{"head_dim": 64, "vocab_size": 16384, "lr_mult_o": 4.0, "doc_mask": true}
Below are experts of layer 4 (counted from 0) of a mixture-of-experts language model. Rows are named router (the router's row for the expert), gate (a neuron's input weights, with its number), up (a neuron's input weights, with its number) and show model dimensions 96-127. Each number is 128 + 32 x the weight over its row's rms, rounded and kept within 0 to 255.
After each expert's rows: "mostly gets" lists some tokens that are sent to it at least half of the time. This comes from a sample of Wikipedia text that the model never trained on.

# expert 74
router [152  66 129 110 147  72 118 102 131 195 187 134 111 164  88 117 122 155  55 131 149 102 135 139 113 119 109 131 131 133 137  92]
gate0 [191 144 139 126  90  89  88 140 131  95 147 116 130 195 145 149 152 123 126 138 146 138 120 102 126 128 152 119 110 169 150 120]
up0 [133  95  78 142 144 115 115 101 127 100  98 151  55 187 161 149 103 114 117  89 131 117  88 119 124 134  97 145 125 134 100 149]
gate1 [117 157 124  38 143 150 147 149 100 135 138 154 184 138 128 157  79 130  82 130 197 156 147 161  77 155 151 153  90 131  87 111]
up1 [189 182  99 146 125 158  82 135 166 108 104 144  93 125 162 158 120 194  98 110  75  88 172 106 118 154 134 158 134  87 138 172]
gate2 [149 115 132 129 144 112 148  49 164 146  66 107 112 151 109 134 123 166 142 140 113 121 178 143 127 112 115 114  88 126 155  81]
up2 [ 85 181 132 140 130 118  92  99 147 137 137 153 128  91 114 158 165 115 144  92 154 132 148  74  87 171 131 106  88 173 112 160]
gate3 [159 141 198  94  81 186 132 164 110 143  77 130 233 114 116 126 115 162 110 119  87 132 147 166 121 131  44 165 195 140 111 136]
up3 [ 95  90 112 134  79  99 130 138 152 198  44  88 157 177 152 130 110 127  90 133 218 139 142 160 183 111 160 126 122 112 179 111]
gate4 [121 138 143  93 151  95  56 140 125  67 212 171 107 123 110 171 122 125 123 167  95 131 125 152 132 164 147  91 134  93 123 117]
up4 [138 138 135  77 120 178 192 142 112 128 169 101 143  82 149 207 116 124 185 198 155 104 155 127 144 125  92 152  77  68 108 131]
mostly gets: " Jane", " Love", " Mario", " Ann", " Alan", " Shin"

# expert 38
router [ 80  84 199 170 109 179 130 157 135  98 137 163 179 114 134 126 121  63  61 127  92 113 105 137 158  61 145 127 134 167 101 143]
gate24 [154  97  86 123 108  77  60 141  72 170 105 133 141 155 105 160 164 109 124  81 180 166 133  93 142  98 144 151 139  89 153 157]
up24 [100 125 133 146 141 150  98 152 138 151 184 164  96 110  66 120  50 142 141  72 143 108 152 100 112 113 121  94 164  85 112  71]
gate25 [118 108 112 120 139 157 106 110 142 125  79 157 127 120  85 121  98 105 119 101 195 133 112 122 136  99 118 125 132  75  94 126]
up25 [ 58 146 116 148  86  59 158 147 114 111 148 100  83 142  97 130 110  85 107 181 186 131 118  92 150 107 167 131 161 123  97 127]
gate26 [ 70 129 123 145 184 120 187 122 172  99 237 139 130  68  59 151 187 104 141 130  95 141 127 117  84 103 109  77 168 112 122  83]
up26 [151 143 124 108 109 149 139 102  57 154  93  74 129 192 130 105  69 152  91 144 178  81  96 148 146 109 145 163 147 127 162  86]
gate27 [100 173 149 167 125 128  74 106 137 137  91 170 101 143 127  82 154 105 125 142 116 113 140 177 174 151  84 139 135 101 142 182]
up27 [107 154 117 117  74  80 106 106 167 111 127  93 134  56 195  98 143 152 194 167 187 160  84  99 136 210 188 135 162  78 134 105]
gate28 [167 124 145 174 131  71  78  90 107 173 106 120 128  88 111 128 126 189 130 152 140 191 145 172  81 148 146 106 125 121 173  94]
up28 [125 145 119  64 105 100 150  97 131 102 153 121 129 183 144 118 174  95 119  82 158 170 138 118 204 121  80 187 128  71  95 210]
mostly gets: " was", " is", " had", " are", " were", " has"

# expert 29
router [152 166 134 127 107  85 115 106 111 145  74 141 129 126  96  94 130 192  94 155 113 118  65 114 115 145 152 142  51 155 144 135]
gate3 [131 120 128 121 118 213 152 144 197  64  98 143 201 142 138  98 112  69 127 148 152 126 137 150 121 128 105 129 107 107 125  84]
up3 [177 156 132 118 134 122 120 130 123 148 145 110 160 112 136  94 112  73 117  40 158 126 115  94  76  56 112 134  91 125 163  71]
gate4 [147 100  93 131  94 113 147 145 129 105 111 132 153 132 141 117 143 150 106 179 139 162 126 133 139 110 168 135  77  69 141 132]
up4 [177 105 133 131 136 125 137 109  89 131 142 154 126 108 161 130  25 185  74 164 102 109 120 139 149  68 133 119  63 149 180 129]
gate5 [110  94  99 136  44 139 149 149 128 159 150 108 113 146 138 154 185 133 152 151  99  82 135 134 126 148 114 166 107 165 138  48]
up5 [116 157 117 121 109 112 154 110  63 107 153 105 123 119 212 132 159 169 110 179 115 160  94  99 159  99  74 165 151 115 115  79]
gate6 [ 95 118 156 161 153 133 123 108 125  95 136 147 140 168 159 129 104  99 166 148 168 118  95 139  95 116 170 163 132 179 104 174]
up6 [134 142 100  58 132  50 130 106 155  85 104 119 117 123 153 118 114  37 104 134 151 185 141 135 115 127  95 139 149 165 169 134]
gate7 [120 203 127 125 142 121 131 115 140 127 101 127 150 112  92 132 164 156 172 133 113 140 114 148  83 147  59 112 141 179 124  97]
up7 [114 111  92 115  68 118 124 164  90 105 120 174 153 141 121 158 164 108 111 173 100 104 169 135  59  95 122 176 112  82 142 235]
mostly gets: "14", " four", " three", " two", "10", "07"

# expert 24
router [136 174 118  85 131 140 166 149 102  83 117 151 111 106 108  97 125 135 100 136 117 116 125 152  77 158 167 152 113 142 133 155]
gate3 [120 120 160  76 126 195 113 144 139  82  96 169 104 158 154 133 155  70 100  97 174  89 152 118 109  88 183 115 138  52  98 114]
up3 [141  97  88 143 124  96 112 161 125 131 126  79 104 108 102  85 165 126 107 123 145  58 136 142 116 137 184  79  92 130 142 112]
gate4 [ 97 135 167  97 150 145 182 112  87 126 134 125 179 167 101 119 119  97 178 109 129 125 118  63  90 139  98 104 157 102  74 111]
up4 [128 131 164 150  89 130 121 135 126 139 131  99 135  85 169 173  78 131  81 147 134 124 135 157 168 144 111 175 181 121 140 103]
gate5 [180 112 149 150 147  84 145 153 167 108  74 103 138 197 106 115 130  84 162  80 103  98  70 137 127 140  74 108 117 136 125 133]
up5 [138 108  79 101 135 134 134 118 110  64  96 189 145  85 134 150  79 129 131 143 118 135 164 125 124 109 115 128 123 161 127 142]
gate6 [133 135  35  89 102 128 118 146 146 153  72 103  96 124 187 128  69  58 114 105  74 147 129 114 129 117 131 107 116 121 117 143]
up6 [ 76 199 128 114  88 166  71  73  88 156 155  90 138 153 145 103 167  90 106 113 117 135 105 199 134 118 168 142 165 144 134 141]
gate7 [135 113 168 126 126 142 161  93 122 107 116 170 127 161 106 150  86 165 115  60  92  93  62 129  74 122  75 138 106 143 121 149]
up7 [114  92 113  89 156 115  84 126 187 135 119  77 112  72 125 114 129 143 113  94 122 147 165 139 141 136 154 173 108  91 143 152]
mostly gets: "2", "1", "3", "4", "0", "5"

# expert 56
router [100 112 147 124  94 110 144 106 120  65  66 136 154 100 187 155 104 111  91 127 140 158 102 139 183  99 118 192 119 145 113 207]
gate0 [ 65 126 167  74 139  98 123 129 143 111 102 150 140 129 146 124 173 119 106 157 159 108  99 130 171 144 152 116 132 121  84 160]
up0 [100 101 184 143 151 191 155 118 120 171 147 117 187 150 174 146 130 138 137  49 127 175  96 119 110  55 160 111 103  83 156 106]
gate1 [146 158 137 127 138 131 102 143 154 160 132 129  96  81 156 141 142 150 156 171 125  99 126 152 138 127 173 178 142 127 108 127]
up1 [107 159 113 150 208 144 154 114 125 121 102 121 148 139 128 164  84  77 123 163 150  56  77  94  85  77 139 173 108 130  84 103]
gate2 [104 126 159 180 118 177  73 138  97  99  74 155 155 155 176 110 153 163 136 148 112 150 169 165 189 104  86 154 160 160 181 100]
up2 [140 197 118  76  95  88 166 186  90 150 134 118 119 188 164 147 188 159 108 148 183 102  91 126 117 103 134 110 106  90 115 102]
gate3 [104 165  96 188  93 111 114 144 177 132 124 131 192 111 137 139 150 102 162 125  75 101 126 144 151  88 106 103  64 175 137 113]
up3 [169 126 112  94 121 152 105  87 119 131 163 162 179 121 120 147 125 140  90  99 110  89  71 131 153 137  61 139 130 110 109 111]
gate4 [112 189 104 117  76 135  57 126 103  80  58  83 106 118 190 169 174 137 138 113  84 138 141 133 183 165  64 116 109 117 128 141]
up4 [153 151 156 151 145 144 135 115 157 140 183  79 100 136 118 126 114 131 151 124 164 118 135  64 115 105 117 152 137 172 143 166]
mostly gets: " also", " then", " later", " However", " still", " often"

# expert 23
router [138 101 151 112 102 117 110 100 137 124 134  92 159 165 105 172 114 142 152 122 159 178 209  80 165 118 129 122 151 171  86 219]
gate3 [151 139 121 138 164 121 162  86 162 121  96 136 116 129 176 125 103  96 113 176 192 146 198 120 147  86 146  61 120 139 123 128]
up3 [105 180 135 100  71  87 165  71 138 183 130 129 100 136 101  99  95 139  94 129 133 127  99 146 142 160  72 141 100 102 190  90]
gate4 [ 81 127 118 103 127 134  75 131 136 236 112 116 104 150 155 136 111 150 105 146 176 121 134 138 161 155 169 123 150 184  52 148]
up4 [ 67  85 104 103 164 100 128 143 116  90 109  89 138 129 139 111 133 101 105 102 159  65 160  86 112 155 107 133  73 127 171 106]
gate5 [111 144  91 123 104 178  96 184 148  93  74  79 101 131  78 125 158 152 149  96  88  90 145 114 151 130 125  95 123  77 112 112]
up5 [144 146 147  80 165 209 120 115 120 145 141 131  94 107  86 134 111  94 112 128  99 138  85 166 118 159  61 129 144 110 104 161]
gate6 [127  90 153 153 180 117 135 130 166 106 144  94  97 146 130 157 206 158 108 150 173 155 158 123 149 160 137 140 116 172 116 142]
up6 [135 108 100  93 144 126 168 156 142 109 182 191 129 147 149  65 200 111 139 144  54 166 137 157 153 104 123  82  83 152 167 106]
gate7 [146 125 111  80 145 128 100  97 120 160  76 174 160 156 118 132 121 147 138  83 122 175 115 102  72  69 131  45 116 152 122 160]
up7 [158 158 170 133  80  81 191 108 110 176 123  79 118 123 119 122 125 106 122 137 158  93 114 122 160 165 123 104 168 145 122 127]
mostly gets: " also", " only", "=", " This", " just", " It"

# expert 21
router [116 211 156  97 146 149 111 125 149 149 148 149 113 106 102  77  96 136  85 154 106 137 101  42 135 119 181 141 137 101 137 130]
gate3 [140 121  94 167 178 142 119  80  71 152 186  89 102 134 170 107 154  98 194 142 101  91  89  86  97 123 150 142 123 119 170 114]
up3 [144 130  98 136 117 119 167 112 150 124 153 122 199 147 113 126 132  94 117  83 140 145 131 159 142  71 188 101 125 150 145 117]
gate4 [117 158  99 158 134 125 150 143 144 127 138 126 156 129 131 109 152 142 100  89 128 119 191 127 105 101 153 144 119 159 148  94]
up4 [137 107 161  71  72  90 100 112 169  79 109 126 141 119 112 103 185  94 138 115 100 154 160 143 132  86 121 162 167 182 121 115]
gate5 [ 95 142  87 113 109 174 100 103 100 114 124 113 110  93 143 140 148 146 112 108 107 136 119 108 143 116 110 145  84 165 126  92]
up5 [168 137 111 106  76 139  82 173 160 119 105 124  78 111 111  96 116 147 141 162  97 185 106 169  96 122 111 136 147 100 138 108]
gate6 [127 165 165  97 146 125 128 143 151 105  91 130 178  78 118 121  80 146 140 130  97 142 203 139 155 118  46 118 129  67 127  85]
up6 [100 104 171 117 140 102 127 135 128 115 129 205 117 108 134 160 134 124  83 119 118 114 132  89 144 139 105 112 147 149 186 123]
gate7 [151 129 127 137 150 169 158  46 139 115  96 154 133 101 131 111 114 165 112 116 144 162 133 130 147  99 130  79  86 128 133 151]
up7 [106 131 103 112  97 129  93  65 114 160 152 117 118  88 143 131 125 120 114 137 141 100 163 155 168 139 160 177 154 109 165 125]
mostly gets: "52", " century", ".S", "91", " States", "99"

# expert 46
router [ 98 149 126 133 146 180 137 146 108  84 165 153 156  73 109  80 161  42 135 118  85 138  70 145 180  96 136 116 129  84 120  82]
gate7 [101 146 142 171 167 148 121 171 131 136 142 174 158 125  46  63 129  47 130  96  38  77  66 120 118 113  50 179 156 181 104 131]
up7 [167 142 147 147 100 119 151 161 180 109 153 113 146 132  81 150 118  90  93 140 140 133 153 107 108 148 136 184  95 156 131 105]
gate8 [162 111  83 105 194 147 117 101 126 113 144 122 179 180 141 112 125  97 101 168 114 106  61 109 140  84 177  68 119  89 104  64]
up8 [135 140 124 151 131  75 111 169 159 112 155 101 146 121 186 127  73 112 130 129 118 169  80  99 129 128 148 147 112 156  95  96]
gate9 [105  79 109 131 137 132 133 170 109 153 114 109 152 135 139  99 169 161  55 143 154 142 125 163 153  85 139 145 101 127  67 134]
up9 [179 156  92 124  87 155 138 150 155 150  98 145 133 133 188 174 116 111 115 146  61 175 129 171 155 105 200 117  40 137 176 150]
gate10 [ 98 166 154 105  72 178 130 126  70 150 124 173 145 178 136 175 153 108 158 154 145 116  91 135 139 143 130  71 132 132  68 134]
up10 [122 148 114 160  80 188  74 143 145  99  88 130 112 121 137 117 176 145 123  96  62 151 129 151 148 111 128 150 134 188 138 105]
gate11 [140 128 180 146 105 123 107 161 136 164  64 144 104 126 148 111 103 101 136 172  62  62  98 121 106 136 138 160 172 118  66 127]
up11 [ 91 109 171  98 137 163 149 154 166 126 129  91 159 165  99 117 149 176 124 154 170 131 182  59 119 135 134 143 161 139 134 188]
mostly gets: "),", "\",", ".\"", "]", "',", "\""